Weights of a small mixture-of-experts language model, trained from scratch on English Wikipedia: width 128.
Below are experts of layer 3 (counted from 0) of a mixture-of-experts language model. Rows are named router (the router's row for the expert), gate (a neuron's input weights, with its number), up (a neuron's input weights, with its number), down (a neuron's output weights, with its number) and show model dimensions 0-63. Each number is 500 + 50 x the weight over its row's rms, rounded and kept within 0 to 999. Numbers have three digits each.
After each expert's rows: a language model's description of what the expert responds to; "comes before" lists some tokens at least twice as common just after its tokens as in all text. This comes from a sample of Wikipedia text that the model never trained on. Tokens count by the router's weight.

# expert 14
router:582549536462485493487438477461472543521451446522414449577494466443454545509549521556452552464496511464573542544452557520426517374483523528492590508465470541611565571452494524496483529520426522
gate0:509508559538586448464486562396547547408529532490491520437473493498484539435499477434494532470467497494462506568560552477553417467572429439529490592545453508542456582471430517554578431517503381
up0:490524519490439551519535472543506501585427457454559429479574553543563379524494522546440454507522425524494496399427498526460486500447492484479600429441537451526595465520478448426502543469488520
down0:564562540469497416686515458539500452522495424520509467594568575471489555517484459566467458530427525473629510512504596507477497518509429527598480470548513542476469386497512529449483574456504460
gate1:510608481510454503465502576456498552591447486499428560570509474521498452457474583489418626390464490495506548554376628411565536517431525532496517604526515391515438526458532543510518507416443478
up1:504462486502397529505479480581453599609474481532457473468474489551474485469516487488441571475492499547474500545392594429496557569433538460552518425641401451459453519390515443576568466452428506
down1:526509505435462493526528372424574486583450465505550505472553471499564483481489462495480528452540498467500441553518521448501466498526379449463445556494586589510499514559507488441477594398433441
gate2:547512492503458515483503478544516513585488586524537465546519442529501464449384514524534519501587488428410497560591521464570508470518396515483575455452439468456557557520447519568507502549497520
up2:495531541467491572500499436609529444566423500518555443409524510540589430352449489511564566500534465469534504537525464482556521461532443559483602459447528392522499493483467491562597533548459471
down2:428436446489531568413534486536530402486576497453504451429561534545494537426449494528580465535493532491484530397489425468609447551439507541469452552435552423439441449502510427531501501492369446
gate3:507503494512398558554512487558459510499499497560467561527426503479474465489565553420430544532512515521519504519486499534490598492451531507549536458530457530520495447534551539481567468430581527
up3:446482518536491510561412540625503518504517512515489457560474550453510510461522557447442572470503418536539487558488503558464486496491409465576610462530453473548462472429551566361558543521398416
down3:538388483529539502519485626525477414585570472528552507448536562536469526389487495474474490441453384479535465499510495502453492527494483394483587493448472484406500547420510473425563526503535407
gate4:527548432459473501531588477464485515559557548454487470431478482447496456512538455526502536498483441502501539527487475478496558509502451584490493530529506523535494508522546431592529597468473585
up4:459516425536532533478414337463481415372457460501505538539490551445566521546447548416517515535449536489479461447537481574509453429502512418498576462519509458466492537442492522556443486494458479
down4:520511526474526531561493567556480530541559535501548487545485450421426545516521519580469474455439489470526543373469504543622452445524473532524517376530516503435494437495497421534516528489540421
gate5:490492606575477525442472517560378489575464421571463572521493502496460467529483481542579505539511586484488529530476424480491523438512438517498494525454476522526534556590495517456479502487483437
up5:416532421477549473512482440497455485460545448526478491576438550475587566467567493483489488587486456567481490496482466613548505520542547516570564434564546534504421447603492395478575523488420524
down5:478586521472533505518434484481418449496504488487470568606464497540470490519535525526388425513493537503460458497401476464497517460500422478514514506465552436437502586530541513464521458470567474
gate6:477513515525482576456387476411492482452482526566494516480558580497484513562459398438480515434470609448486561652476449561507449479527530495558458474458500375517600587509537523608492510480603471
up6:516462461513531499633527534440473541490560474446560475448564454546424510519534492511571589490435429528517501458612415488556491463607458472381515483528513581518536459541489525368508455460395503
down6:502484537470430458567471524538611474582401539472407466454455485508468498501509461544547464505490438542514485557447447551494491525531461549475614458539507535494550492461477518549516513419608554
gate7:566593623463433560451476489531407451518551463519468453420608539498515518513598449472532497424569528443447557437487504550603494503495589538572508484530522491471464472380517531604549457487550484
up7:438395450529520483458519524488552555463471548523498569512520395585459467524498507533478528510574485546590440519485450549475529591512556488519506523511502594543522601498469446462424544527457538
down7:432506549533461591404392559503476556584506428477442443499590467548416514500491569472507524489528524451500508572478534466521444490462533552439556499460514469504484424527465523568439393480571479
gate8:588591541514470530490460610521508488519488486573474458456420448498427504555487471534565502466569609457511495561537501547489538544402573557517475542501458452582456493539394498502538533492636533
up8:416571523490498509448539652473542482491543520543529448521417443383480499554529534569572543538527579501494509446561453486510546522489526512446474440427563521519459519498426516512478428494643542
down8:449540465506524499367521618481484558544468479520525496478490485453488388591537472542564459492455467512508511511478464512496554493495506414465495612470479480466451462598573539449459578437479511
gate9:513538548390517481570503486512490400469455540476580518506533520538503527472549522499550517458469458527514489586540526498471540532493610388534574439408585506580591474463505557563497511433559491
up9:537566539391487509569561512411449467477447468403502429459474480504450497435568576536550481461550515459441497472534520561521457527493498483520515491466548543507570586439447505500527516533643598
down9:408437486460581544461455514548525487542437461442433622493497494504517485467486365564494407536432482499549464486493614401447483617509570532548426491469422521477421424501556420504505474497505480
Description: Forms of be and have (was, is, had, been, are) after a subject or which, plus the suffix -est in smallest.
comes before: " a", " been", " of", " not", " also", " an"

# expert 17
router:553513492523503489461424517566428506477454442570518472535449467522406535518529552524473524534593525504610492573483535486526508469440536427500511585491596503518503496459503607570423414632514516
gate0:557451566529449527546527465473484450509497460487410491442514430614554527544554490391535414458524503510467559483497570552528496399541434517494515479464494480392480565544461476560422484537478521
up0:466457465518455525402561517388442528454496554456598459478464503472491438475555471569547441531472411551497496535516491580457433559509510516518537562567494487571426525455496517471544499497591439
down0:510471498581537460506503539431491462496450481530545500524503486511363475503564542470485472545498465480540538469540527482506422503518501391373484400414509456466445478531570553570486480513474554
gate1:569455449509437477479534547503606407594559551519465467489613524443481521497595548522408544495496455491480563438431533525474498483518444448533503492537513429457517517599479508478516546632443486
up1:496466493487386542489495547666488504383577553491381448457472555420476482493431523562486468520474516479512458502504487528465507417510595505418511476473439516484503457467559533464499441450497479
down1:541516461500553542443512478410527516478484449520477502510393556396518597468608457612482552475560419453475513471471446482551456536494546637473438420500528489558523477443395467551498486450517562
gate2:502544446396540524525515452543510509490472529523436502529385437619481434378549533541438542474473497539535461594486552569527473485485459495465393416570534458473625484525485606444418498435491457
up2:409583485438437498472463439518512436519477520554450493560393501591444466418533453500456505493456452455524555542429610447461409514553414460482375487612446549543602425621453558525451572489476493
down2:564473480446532427478471477559504547524542547526643471460519541493484531530510584520524496468539468499480408494414428441468517465482506578529350454499440587486490502491437387503420469405526429
gate3:517491535605503567506416378489486503526596570451532506466545427477471462403536549448568450505662517430439508453480514469524419431433537553477540515559450472533489495561480604570431460480508470
up3:497465544604457601567424451515501457507563549562485554498507518470403412376563516490468424511508515416480543632607457488435525515459547507439462477533497404523576516571518502594485423494442517
down3:445511567482504624493433402459504504522414480531565440489455436511508548444570460522557465465462520493509494526481452545480547529511496547468531516476481513478493544512497532489495505472539533
gate4:461528451521618588499489526568498468486530430510512519423483540509399436518463541542379478482522526524488567521582553441485453415561471493527502470494483557445402478487535510481470468467546475
up4:518522541453437436472496518530556527475495562526533451527530585519620509510483423502541528514569477436520458474459387520554474591443555477441558540654467496506603532523472418452528491485443545
down4:459523542487563524537579505515549495452640434452423569523462484495551457511500536485415488507434524496557452455457479514539551481406526434537565456491526494424546519454620535544609497524504407
gate5:515510525517437492524500575430496438537452482503464513482504456487486439562480568440513443629441410458460499532491450443461488635512503555410511583526474412586575524508516533478454497606514518
up5:523537468527562597550516470477499438452379558524510471513511505468504528531476525516526593605529529496488424496576533488422546589537466445442536531474533410468542471519414475498563612600480498
down5:422443528434497568572532450344503507528531525447510575553612471500504525543513451615550373480409410517548522493485447514463507611484471375497536559454483485510565498556520545460487462482513494
gate6:548524424551550592382517500575475560533435503505325541552493478555526465429596400495495494500565530445519498420561448472452573464577521451526513470542580537470478530509592553492506408560470518
up6:507444472498478457503597440549558425429539479409546526449450501453450546637525470478512510554399503457477496470435504549537467514576476559429401468499475456436577506534443415542544534502508546
down6:525521441544547495493391489489526569557405450504423549498442453586561517457491499456495527536543556402585540564431447499425552493444440427483639415590561555497493456498543442506486481500548514
gate7:433479554492535426469451471518533556545560572534520418499483557496484463541564443420508528397512608504476624538448418495481490514493451504447509506449455421520528419484545549476404464560547396
up7:431493512447472434570525545482493548576451457489502503521517443520504534513473471485482435514550477427462492473518487448437517505494484504577475525548496542502518483508470454469516408488524479
down7:417471507495566492477485469601455496434513477502570559432547408506487521441553638446456486471526457443554476434508516447505573523465560472484496539541488539520461498541497482507501406506443532
gate8:388475409519513504504481575513469449568378542446498466432506518371479514438583486514549537531473516512604457534479489551540524493513379522505577531482499503478504554536515490406464504412509450
up8:524537631496508458474523458558480515461536431571531425610457442624536506504494493490482408466511591456409467454454561445462426510491631528525479528522503551417411501505528518556463505493425513
down8:514537496475469453456528498549459479491451470529404550516495452462443390450500572563461565567513523537483518517493452445506506453461543429389600590512507504398471537533498472512565519529500580
gate9:482416439435485451520521587570429427421447513493500559514509473449504496502390606512490519527506471442518496502502507511515593598463521531428585538500591493521536581575532551571501542547527629
up9:438450505429427358530481499510497493430375510477470606575446463489550473458547556497587516451511453510485459545524430539524518564461596514444504540481434489511563521514485535537466569537496539
down9:545450484570537566493480522454549509406526518497424590583456533448508558461467552520601507522487535472494610492486537534579423557503513490439596436465448438529517571508433495518470533488587478
Description: Colons after field labels in list entries, list-starting dashes, by, as and including, e.g. "Stations: 10", "Names: IUPAC".
comes before: " ", " \"", " The", " A", " UTC", "00"

# expert 8
router:510464396522498532481444575607482510514422489483467397462516492496471527513528567539507529551543500489551507587498541448495554513398472606498598480446511499458600512399492542481520455510505475
gate0:518439455491550477502458537467593492439476480446522573518536532520507513519520456553558500469601474468551505533435488549532542435453526496583506447511556476501545633402471500470566526449446425
up0:507511562545576484516503533501588515450429417554538504547502493532452496584566421507550461495591485517526500574475544515503569512502563476563435455484598427513537616436564498468550495495500482
down0:455397519560405519522545494513497543502477456421534448477456455471549448535414570493509505533458515562474507397478531489481457480592501511441467488434494488491442513481523525521478490498414400
gate1:519590442485575467483634491528456479561459508551499553449467452580435455469470448497512474445522498470529522559517569490486407426526489456546504401525429392490532473454536526358494482483401481
up1:483526529487562462443434419507456530539395447541454553634529553432490545568440480373591422445487552471514497473631445487468507521578521504490443454503456505499421551478463413533490479514544459
down1:520473538503481512487403505465544522548558457471528454473517502465462390536544393490364485381537473449511576528461533475521548543428409534574520498436491492575603512487518552502496627519471524
gate2:461431536446566447406510510410469455390496540535535618460512520421498547440548496513523483451474517430530453465490499552545449559568461494608473574514558493574459508478397551541552512498431442
up2:424475522537542447450504428431510493415443501548554569472529540443563473476467541494566442459479515365508417495405465480534432505514460457563509600508525478525474501517400562428503474520387533
down2:476445533505463414579485488614520414506520529480547485451529459555487433477508469490498575592576555516531576435519619569502491481482419487456528583413434632476519520552457553440505466468485462
gate3:546466454433524422450510494522532463458481445513458457541571576480589449591420530548482495501590517521542407504540492524533524425530578489527524381583449498450575566545476467497462468511390541
up3:506525543405521452539481557568604429430446503533460485428539451466567496430492489541547456494597515472471565513492517459555489440541531494524598443514460418512495429463516456561588370420479529
down3:524481507576538379513572469503448586453536517579495422444526576506463492531476418473451447488502519560495578516506491508426402551427550410530476491503529471461519564489508408529461520443535470
gate4:528424512475457447596464433428421470573430539532495608473504480497502454527517492410501480494472550511549521484424501536624455500497465522454547540549492557396550432487424478502515512464573516
up4:485514454520485538459356571453489535428519454482529537470527515529444483543499578549505427504566577455523480621535500457501472560470533463525441465582482581553495434523516582580536527440433536
down4:448523400603452522478424563506512559396530436404475534505522535490493513486501536379531479452559494460534448572530562502449530523471551511558498514471554506427524573559499526645534524480400533
gate5:551513452444491504483446505504394491520483468530568499425456458460543469537480500516399439500416453540509509591443455510510492556468592545495532475495416488471604565551480537605425451478541530
up5:445510489575543538545552525451542465484511525501444515486605549514562497437568521543592540509524505547487527528452513488532560519521478483452510587539436508553412462516598477480529473539405489
down5:466509630481559472555425447491408542525428507495511472584529439441564488531437530398600546460528475543500474534537558405499530538510454568484475593553567498523466522466488452474502435483495552
gate6:506498480529518504469507512569493500488497485488445502422482424426473547549476570515465472453461445394499423459485535470554470592630386494509624530406494447528535545507429541552572511458482536
up6:490520430514523481448422475545465487431491530566472505425548441468463576510467583510475527453431420363463477467453507460532540559567478470509566523460512469484506525489382579537573489471511522
down6:496480492449377504495532488527526425460420568442541483516461466470576486421558435503583547433553456457502436625530450410529496514487421520413523477458489542558415565502470409497501406452554423
gate7:514457494427570469531473412560500498533518483447622441494410444478436430532478408484520562512527561462586423561514506482592485531578479526587464535504569546588485496480399406472515455529491459
up7:557508601492472537500515510549466596552466500479514460544566468619581525552393609433467534558541518512503474522516529525495488477544459432420473491523441576473456427552591481486520490402420575
down7:448551413606575454575494383471474480546453486464465497509502551458469408462502385458444463479525574469476396560384488584604668517462486520517513468597551486512475445473498504591564486565486516
gate8:528451409504528590522540502546391561501501531570563471421503594536391477547456549469614477534581532531441424485471572545504442447430461508435440502492494492466580518522462572456517549571558506
up8:495576614514424439472455521450584443477520414425469526556490423477526557469503438529459523527408472550460576472547467443509586571599537503547510460506500510579437479465528383499504488462377523
down8:554405544486502536479518397534447511569456526476514562528480370561456544410545528457567548489532475543481518570499521456496537424553541533557482580462528459527539505540512490427455505458503487
gate9:513526557510568541440532450568484514449485476498446452538445446525540503530536545493440547556512539483607482599511518550408438471448466469510511529589516390432534570487549537529433501399617479
up9:471580582455492504488484473504610567540560466570503559600504508592527455493483503472466531524459510557531566429517587530517470504405385584526540541545520489446466616551579422495388616527588546
down9:450496571570528440496490507511594486484481466553459528472537613499535404534473475524593490467455439534520500455495481598492505550535348513504527584520516507478512512559556547604421511459543391
Description: Bare space tokens in tables and lists, mostly empty cells after | or the space before figures, e.g. "| |", "2009–10: 30".
comes before: "0", "1", "2", "3", "20", " |\n"

# expert 12
router:602479475485513548445464511548495495500512448579545479514427413504397550484621564555464560582590560478549519577502502528535528337416533493437493490523524496472529519490459540529470430489526513
gate0:454480478536479523534541541573489450502556559516424509488445519609483494473514556501581474438549548538469499491525497407429550505484484506522421454469532519529493444528505473600587534412408570
up0:486490513431507436502444454427526507544472519462593485566557489445524469531470507461470522526519453444511528504467534566526464450450471532446469541552467512545509526428546573407470405539514464
down0:530483520540475534569475438547536570525480571484548553447416553578565460522602461543473502520452471545581559541454463488522519456546546490497572467471475435438554395548525523515481594497447499
gate1:533551609465465584449455538439553540411510521471480591516451511602546479431493402392516509482490498548557486491482540412465494458492517535419453476455522579547540514498531556545498480560463423
up1:522437440509476433560537447542540491541556475584572452480471506391553544588586521563564541519556495526460591486523510549561467537478419608561520489559514482464445482445540516503470456394500499
down1:449523490481559504521445601489436545520565545530477454509487559390502579560549455499512497428453533493436460458491505531595481512492589564515520494503521507514558560523475504596466497557518498
gate2:515488594529497431498554550484487516513479535461480520537551474454593530540473517446500478547483396493490503447434415460510511646585522500530509603401560485520480491495464447566518594583483517
up2:445512453498434560494497553430578510465499577429540512467393625562474422474437465488447525485476562552464492556610540427458516401480475474518479452553469549503472455497596449454487482589562472
down2:506508553532538406422441538524351470518442459443533565479463453520480495594509483467450539402470474569466514485441477411458482508548449519525538576456557455559498474536484558504459393563479462
gate3:533480609480589425502518500493489526535559530527502410576489405598527509563503536501392460494476641529613436496606496483510472509484488467458515491458481499499557503471391549493431512472511567
up3:538522543517571551526441428612405439429590565477513595558497477412470523516492459528497597532477480505517444542579573456549457485501529541506395542515486493488532527480481518449511446524462536
down3:468439516451446449494434387386488478581498418571487516548457542562582530538589524592483448579508497498466424562509481588548459520314495463552550537438552515541558545535508559460504585472473465
gate4:563549448524498473444485483546505507538457467573479546465599545540390508453460503482540381431551445465483610533505575458541440599503532444478533473608569447525569497518532464510482531447570463
up4:486511512504518498471459446442506513485546474553549521481601513429466502550475494464524519448566505463464525442388526586453385528526400539465539464588529515503510545536521426495514516495487479
down4:427416518405520536484502568502446452589491498507427459480442457395567516520482545502455550592497464501393480499486413541523469500494532591482490525545449563438599376494462448462453509467514468
gate5:524529394480446471515515488480509584506448570530533527574531495562454515498433431569558478487526491518453487480511413517418504441441568486468642503492493584521602526593502528467497549452465539
up5:529475483480461439566416520415544503533412591622468604474484406447550487482480469554504502401556501549453464489526462572397509418458431593545504501507434617508525493579503459486487614512421443
down5:510492480452603524567519461513532439497556465372547500453548533537536496466532532502552358588560424437498522447534501473566493547446520398425568521472544453521460424447528407447500484478563546
gate6:503506512554508526579544551428525516456595425482478538402468404425528429548526590566441468557537557506489450451534499479586531497531501457537567451496447534462477533483495499516377601421474431
up6:461548394530472542485519514544398616511484426474457482589521500511449528507489555425535494474569513463479567482499536560464504432525544434553405481452530447535508503466520455492479507529547581
down6:556557469447451415500487566502512509448513543495580565552564392518467496449523445469502542491480463525518475468560486429475477487501569499431466501409435510476464582479539434436512445519495482
gate7:545536549546529601597523415499584439555508496475434473418533470559566477504558403521498506471541553549482499512511494482483588577584493545579438496489504580487436549584397516472581559505483559
up7:489496509437486406408523500468435593478469541579622481510396507525500503426406510417503497473461390502423500512584567461506466463488537498477493503533454475528567447447501475543467476612431495
down7:557510539520545479536520525384476555546507517425477544615493498557524429492418419518536515489515640486407504532380527432532514476563459526552387459414452462474463459580545563506490463501482513
gate8:487549563520451551475507454512523493504486592482514575438522442492491416617565610554581563403496480544458518482563395446454528501500531496547437527516512421483439541574519448527427507490510490
up8:529461443460496571544462555593458541510515469507450444528483561505564596444461392454410447572501539489539447518449606508533463457504492519471485469467566562512499467450461513497576548524560428
down8:500434512512474496513465476517448524555419459426441495570450484387525432476479530588590519496408521501470509543523450577431539587460583558606435451418575469454446493517454510401565485515499463
gate9:464594496513543470615528448433427480586460445529526457480507433594342446478556527536469493429484472463501521530540428409490530463517467530582454455440458510510535519419466524487442589503498478
up9:434492499508465566532472532581517577449517519551525613468428477493526532522498518506419507530569517551535385551520484516491508477487496462467516514687439491431499416465523575468518496632511566
down9:497453533460573526448519514444547541512541527496447433553415455528475490493552433570504558509420527419437520489521553532529483568482513447539523451469473478453476543582531576503474438498426468
Description: Commas in running prose, after years, names or clauses, usually before and, which, but, or a place name.
comes before: " and", " ", " which", " but", " the", " he"

# expert 9
router:515521526505494555418428560590476503438504447549506419518431502435435504482528499511430574461604554521439491600454556452466535426415544574475455504505487501501514489514440524512524435488480410
gate0:595478500533458606426496539538573494436466543577533523523487539555485396441516485538444489551438540480476405461523565491533481475557544533465556532533474523581562558578568506586528549555492454
up0:462519463513594435468424491482495461530503425454409414501548476472537504506509502505441473423631500473576506529460488508495488470408453374426451464483565507466506414407412519493514450479433506
down0:484589477570484461509490616463475508567519479581434477532549530467507613542576477490472592479513491535455552469535468488451524486523477475519486537399564541483542457477438442536483503482522600
gate1:485452506420483500499540528438443461534434529507459506484500517492452473540505567523616522515405557423573414555450567399428545518444542494449467438414427465549546465495545465466483383539496532
up1:432416502513561518525442517475505547446435448489560410502514462457474505566475507451442466550478484481476596584438473438396426503492455545526465456414587515400343473450474439406415448481543537
down1:474530520496433449505470556442588410547431473529494512549514412513433446441493440536441525530492472464438555506550500528502551533559427556503532475482414445523562510519523450603518579391489511
gate2:540477448456575590473476509553586525579506462483550524418498453408526569484440464545420491500421556563543485551449583530540464436475493503482497442613538481538595419555493515483519459490553487
up2:629359508473521499548487521470630482556516503447518557476523498424506499557391520513431523510397603531499540515515518496514402425455486503429458498536511529580576492492490577454537495480472465
down2:504572442530609381478500538543465543589524614558464454477524566565510554494429531451479501508470517524513493525573455518418476557447453558544460531506504375524532533398607549507597600506422477
gate3:456441516462463468555486477470606476548383427474492515528452415366468416528501588515490515468476511511459486493458463479496545501521562467493520498507491433564506560408557592515570449450481488
up3:465493442590456439536565568564520384580451530508483501459552486538421445486474467514476417482499538390495511494516494486447482478583529497454494503428515458511605466477543409525514583504496531
down3:477465510571553480455565492596458487560499553584502604493491420500400450466455524470446500486489516500474490454500505553443585393519441526528513522594536424460430491450504527464481524466493504
gate4:548481521417415523507484472541458524521525440453567497462543467490541468526480491456488470546446519490517550544336501558540448505531400566459395523420483469542455537420549513496429450523499507
up4:469440457521605528488477483480561483487464520544458537505451529520487515481513464498520537451453437513479406443588534455473515529466540416583588496598567501469512466560444500540534571502547554
down4:515514498501490455492490522462438502409446527556345398518543462428514452485530612477553513527467469524488540501521474509506499486565490528501467522467513616553540504466493590519476466582487524
gate5:504512482574459567495434570517452534513534460516459492422437468511446463516503586533479421477514470610473506419454560538511443510420407508483438468436507569583481544379528540445446559488485462
up5:489512447547482622412426613481503506436558464437577504425464480417510531519553460422551446501448529556547467479486601579567422549407504556478487515542442492570478455554500462579513444510471462
down5:452453472504456517526455506496495422512576522554456488429499523498505477444576465617499553440384477410472538599486437514440375451486441576450421587512461604564442542545513532472506466422434497
gate6:463485458445390496477386579499461483495528485545422559544532528448589450499522557483531512543478482430474482537464528535462549505355492519503536468432618582646525490484507550563457484466498480
up6:510519397529482461566458483590543480581494585547560503467488422508462476507554485590572506531559469508442513415582516546528476499465448457469445502525495533424523498604581450525494470482467486
down6:517537515517481495408446445496452489514544465487541505494524567549567516486634490542597446532558446488468547464550498493554498510402428451484663532577599493535509477453545445527520601555539507
gate7:380524526429555474460573455567432478546519451520509495497510440512569502564499470533580584541472524457446538471488537503495533463477474417501441591505477482529487504455558584561456436494499535
up7:548478512474401519488453489520499483594468466574494429562488457509556535465508499531429492559497545496465548487394557540495575400493522533518486474433498445482559573449458563484543539520517443
down7:495527437527526501414579487569500548582466482551468502509514522546559453465543554565462520596527510580464480450438599490498516432508440494552463383446534513510527525458483512509595602516488468
gate8:458538547583483570519571491543475447479542588552549448563580548521537514509496488519526503473501597406605528562538578478464572524444530504395632522464528536501488467487508559599494519465559431
up8:459578484569516488616540455576513491496516499519489384551525444584556450497516511509549525524567461460532447540517600508540520488439546450429544460554533497482490400625486569579494498417493501
down8:479443571467498599488571511441535484480513587510536470484412480490576470485420550610494478440552583471425532517386557478510495484518506445432456590416470475499462487480592528452427448533532505
gate9:484412496523530491533535484473407478470503397450467548494519521466521421488474560534490471447514567482575481578485450450450373473408573405586501512515492498565497497597532509526591565490464445
up9:526414498551434477553544481426422462471497468463501491427575544470471523432476557572528469514505574425517521499477455451499438534444440385559520550473480469618468486560526504494595558493469477
down9:536473501544560538572503467523505500515487533493538551599536434568512523547576590529489446560525556508507493558439485515484546529527489496579479489490530438535410540468386498471419474464504417
Description: Pipe characters separating cells in wiki tables, especially election results and sports listings, plus semicolons after numbers or quotes.
comes before: " ", " —", " W", " L", " N", " %"

# expert 18
router:521538454444527533480498519559520497472547514504392490515457424365441555547595492503500489536540503496542518580488526509506466458471516545464553530501555504513558577524486552455502469527529593
gate0:508552427501556494425496587518502571530438485528421570535527438505408491495514517517513506416558496570502512516531455435526462515607422576465554534503514471460506507532565554481546469437475546
up0:434535507543510536495608548403504496428526432412511479500562507501410468548482562534417422498498486556495487595405470577569422540567433524565549539526455445416550604516475455444473522455495462
down0:430405379515446514504437482506389481566505499465547491524516558483468478488477529574573632494580489526500505504561618532536474580511510541516509503495515488482446470572436588500515577487443497
gate1:466508426445483585419581503463519526417496510461551557534525480428525595441496547512499557512513449559571461540425452505609492552476486481544509453503542386516603451451509514492547522481463619
up1:461538422454519546482541468511490465494501543569516532506447502507505534493427492497483405514502524532569512453437535509484457455434489524488449451541548449455528515466517568428568423469434585
down1:515530433464566564564506506509394570509486377429459533379527490445541442466426579512466492426505504564448477478511454560505540511511350410515456474496514512524468518487549523524499506406558487
gate2:516501464498500448477480510473523515483445505510436508456423536527543393462505477592458415498488502587409503480467468597548519552423457424617427481486548532546489485538487466458537483502522459
up2:519497536458561501574543543616422529498543496533510467519596446450468593504492517503572552531492452501548417528448511493399501452522569513402576540485480551445535486536558591490556542518532549
down2:494510441519419503398494475496520542573464472510438503531522489482548435448489499617461432476493454557491487497473396394529456554498581454547491550481562544473489393532465412509499506440483559
gate3:561584454464494408488486479502574532520458509498447447465510510459432482622520532532438593597527562456545540552525454536511420370443545544523468557436478503492549568524529479595463532503539476
up3:468533467449536527470474492592451470457450500572524492456477556511493504403486482456433475574428530439509409488562475450539485539517528491458516532481609505423474436470423587474428446548450519
down3:501466511556413475472538623526523532531394466625435449491468493487507553528517471599563518472532513533529536395556534507430408488482445503535555430499552531447594458446425494510494554503546463
gate4:460449497513514519488518533457476532523474521502497432507525584530501469555535444508459590494494454554492573576418560463580454508475570571453590501487593462442541513455512567472496560418481577
up4:538538507592556520440610386481500547468472497444579577446496539462458512473443528572487484471543557545516475591454445565457555469416445454439482523524546565455479518454516497467501452423513518
down4:471481501502456510661487465469546495564493552561512570461492479442460507540555425463478450449488468504521416528561575428437450564447578441449509579564426464483576448444420566584488532556577417
gate5:569525481459498451492428492474464563428477486452479418593518472451531457538531477413496502511523548515480624424474502559482495514601481442565573507483552582377522433547422493440451493477558498
up5:394602402577512559533531517617493498567606576479547572451518555488494483511506523550507539391493477515562493614501536476507457553412442508473447536474490522557524531456522495472526554617526613
down5:576501552474544580562477522550419428580515496416585523524387507555527534527492442571573522545534567589466498513549566572591452531443553554448502538506597466505474556468439457516501505430478508
gate6:502522536575519563570473580533519494538568507548434470510450523479643556476598575547495422447576479566566490543528434448501500562434459535533551526602421557483468532562510481461486527417414541
up6:519477509476451534398603463537488559612467459459517479452557497519437486449418393456467595562523473486417509551510480546591423454571506499513466435453616415597470473549515451557579517467554553
down6:457508571579539501512532524446497510612513414482532485465454465509557538443533523503425543522475525592477507513402564527436452563490476555427519511554451536612544537520485555505372455426444603
gate7:508475446636451491429530484424495526507582510474390523460478535471519437542496496533431555555551515516470510481540454477490548542557473563494476443479505488467536440431419519425531492507621499
up7:549518546431525493567458554602481441518444488488482455508610421516487509539572449412520467398560543535462491499462510424421465488520518436547621458506539465523519519478583512428434461524455530
down7:570437553502506474427523488550508524499418469547499539486516531517485385398454565521546580544507453544490542487611497485561505530635590543606517391444562544471468581429495546508531449524461403
gate8:561631491555487511543516492547545437551467596455506524542445472439552544496432506569495513432502519430606506619411470582571489558526476470516420514513467423473450487603555551414469436511463480
up8:558504605495418569482472550555581513535544456443534538506501476502543550429574453535580502461546405482531575496514509560512476533521534563438501535539471495530416566550476538404520454459503461
down8:465541460541541545514529554469579529583538603535607460446446563500503537464559566489560526599535452563494484568515507544453434542557492414582563559471475499401490501548581443514560442530484500
gate9:575513435436475489539553483570564619453501474451521546499524502364415440499567497539507536586522551487574450571529487482431387504531512509468509517486585472530580497509501521472555505530496515
up9:597443500450523525479519414532500471510516511554436537548502499469354524486590411450439567599522573485552521499554509493455444446432490632516506460549561471444549546455468536513531534439519548
down9:457455476502566418459565502472454525550488568520497436395543535551505479471512503429430394529416523439524440522454463558384482462520470503448557558556496470512569494470559531554416589481519452
Description: Nouns of time, amount and plurals after a, in or for, such as years, some, period, time, areas, and percent signs.
comes before: " of", ",", ".", " and", " in", " to"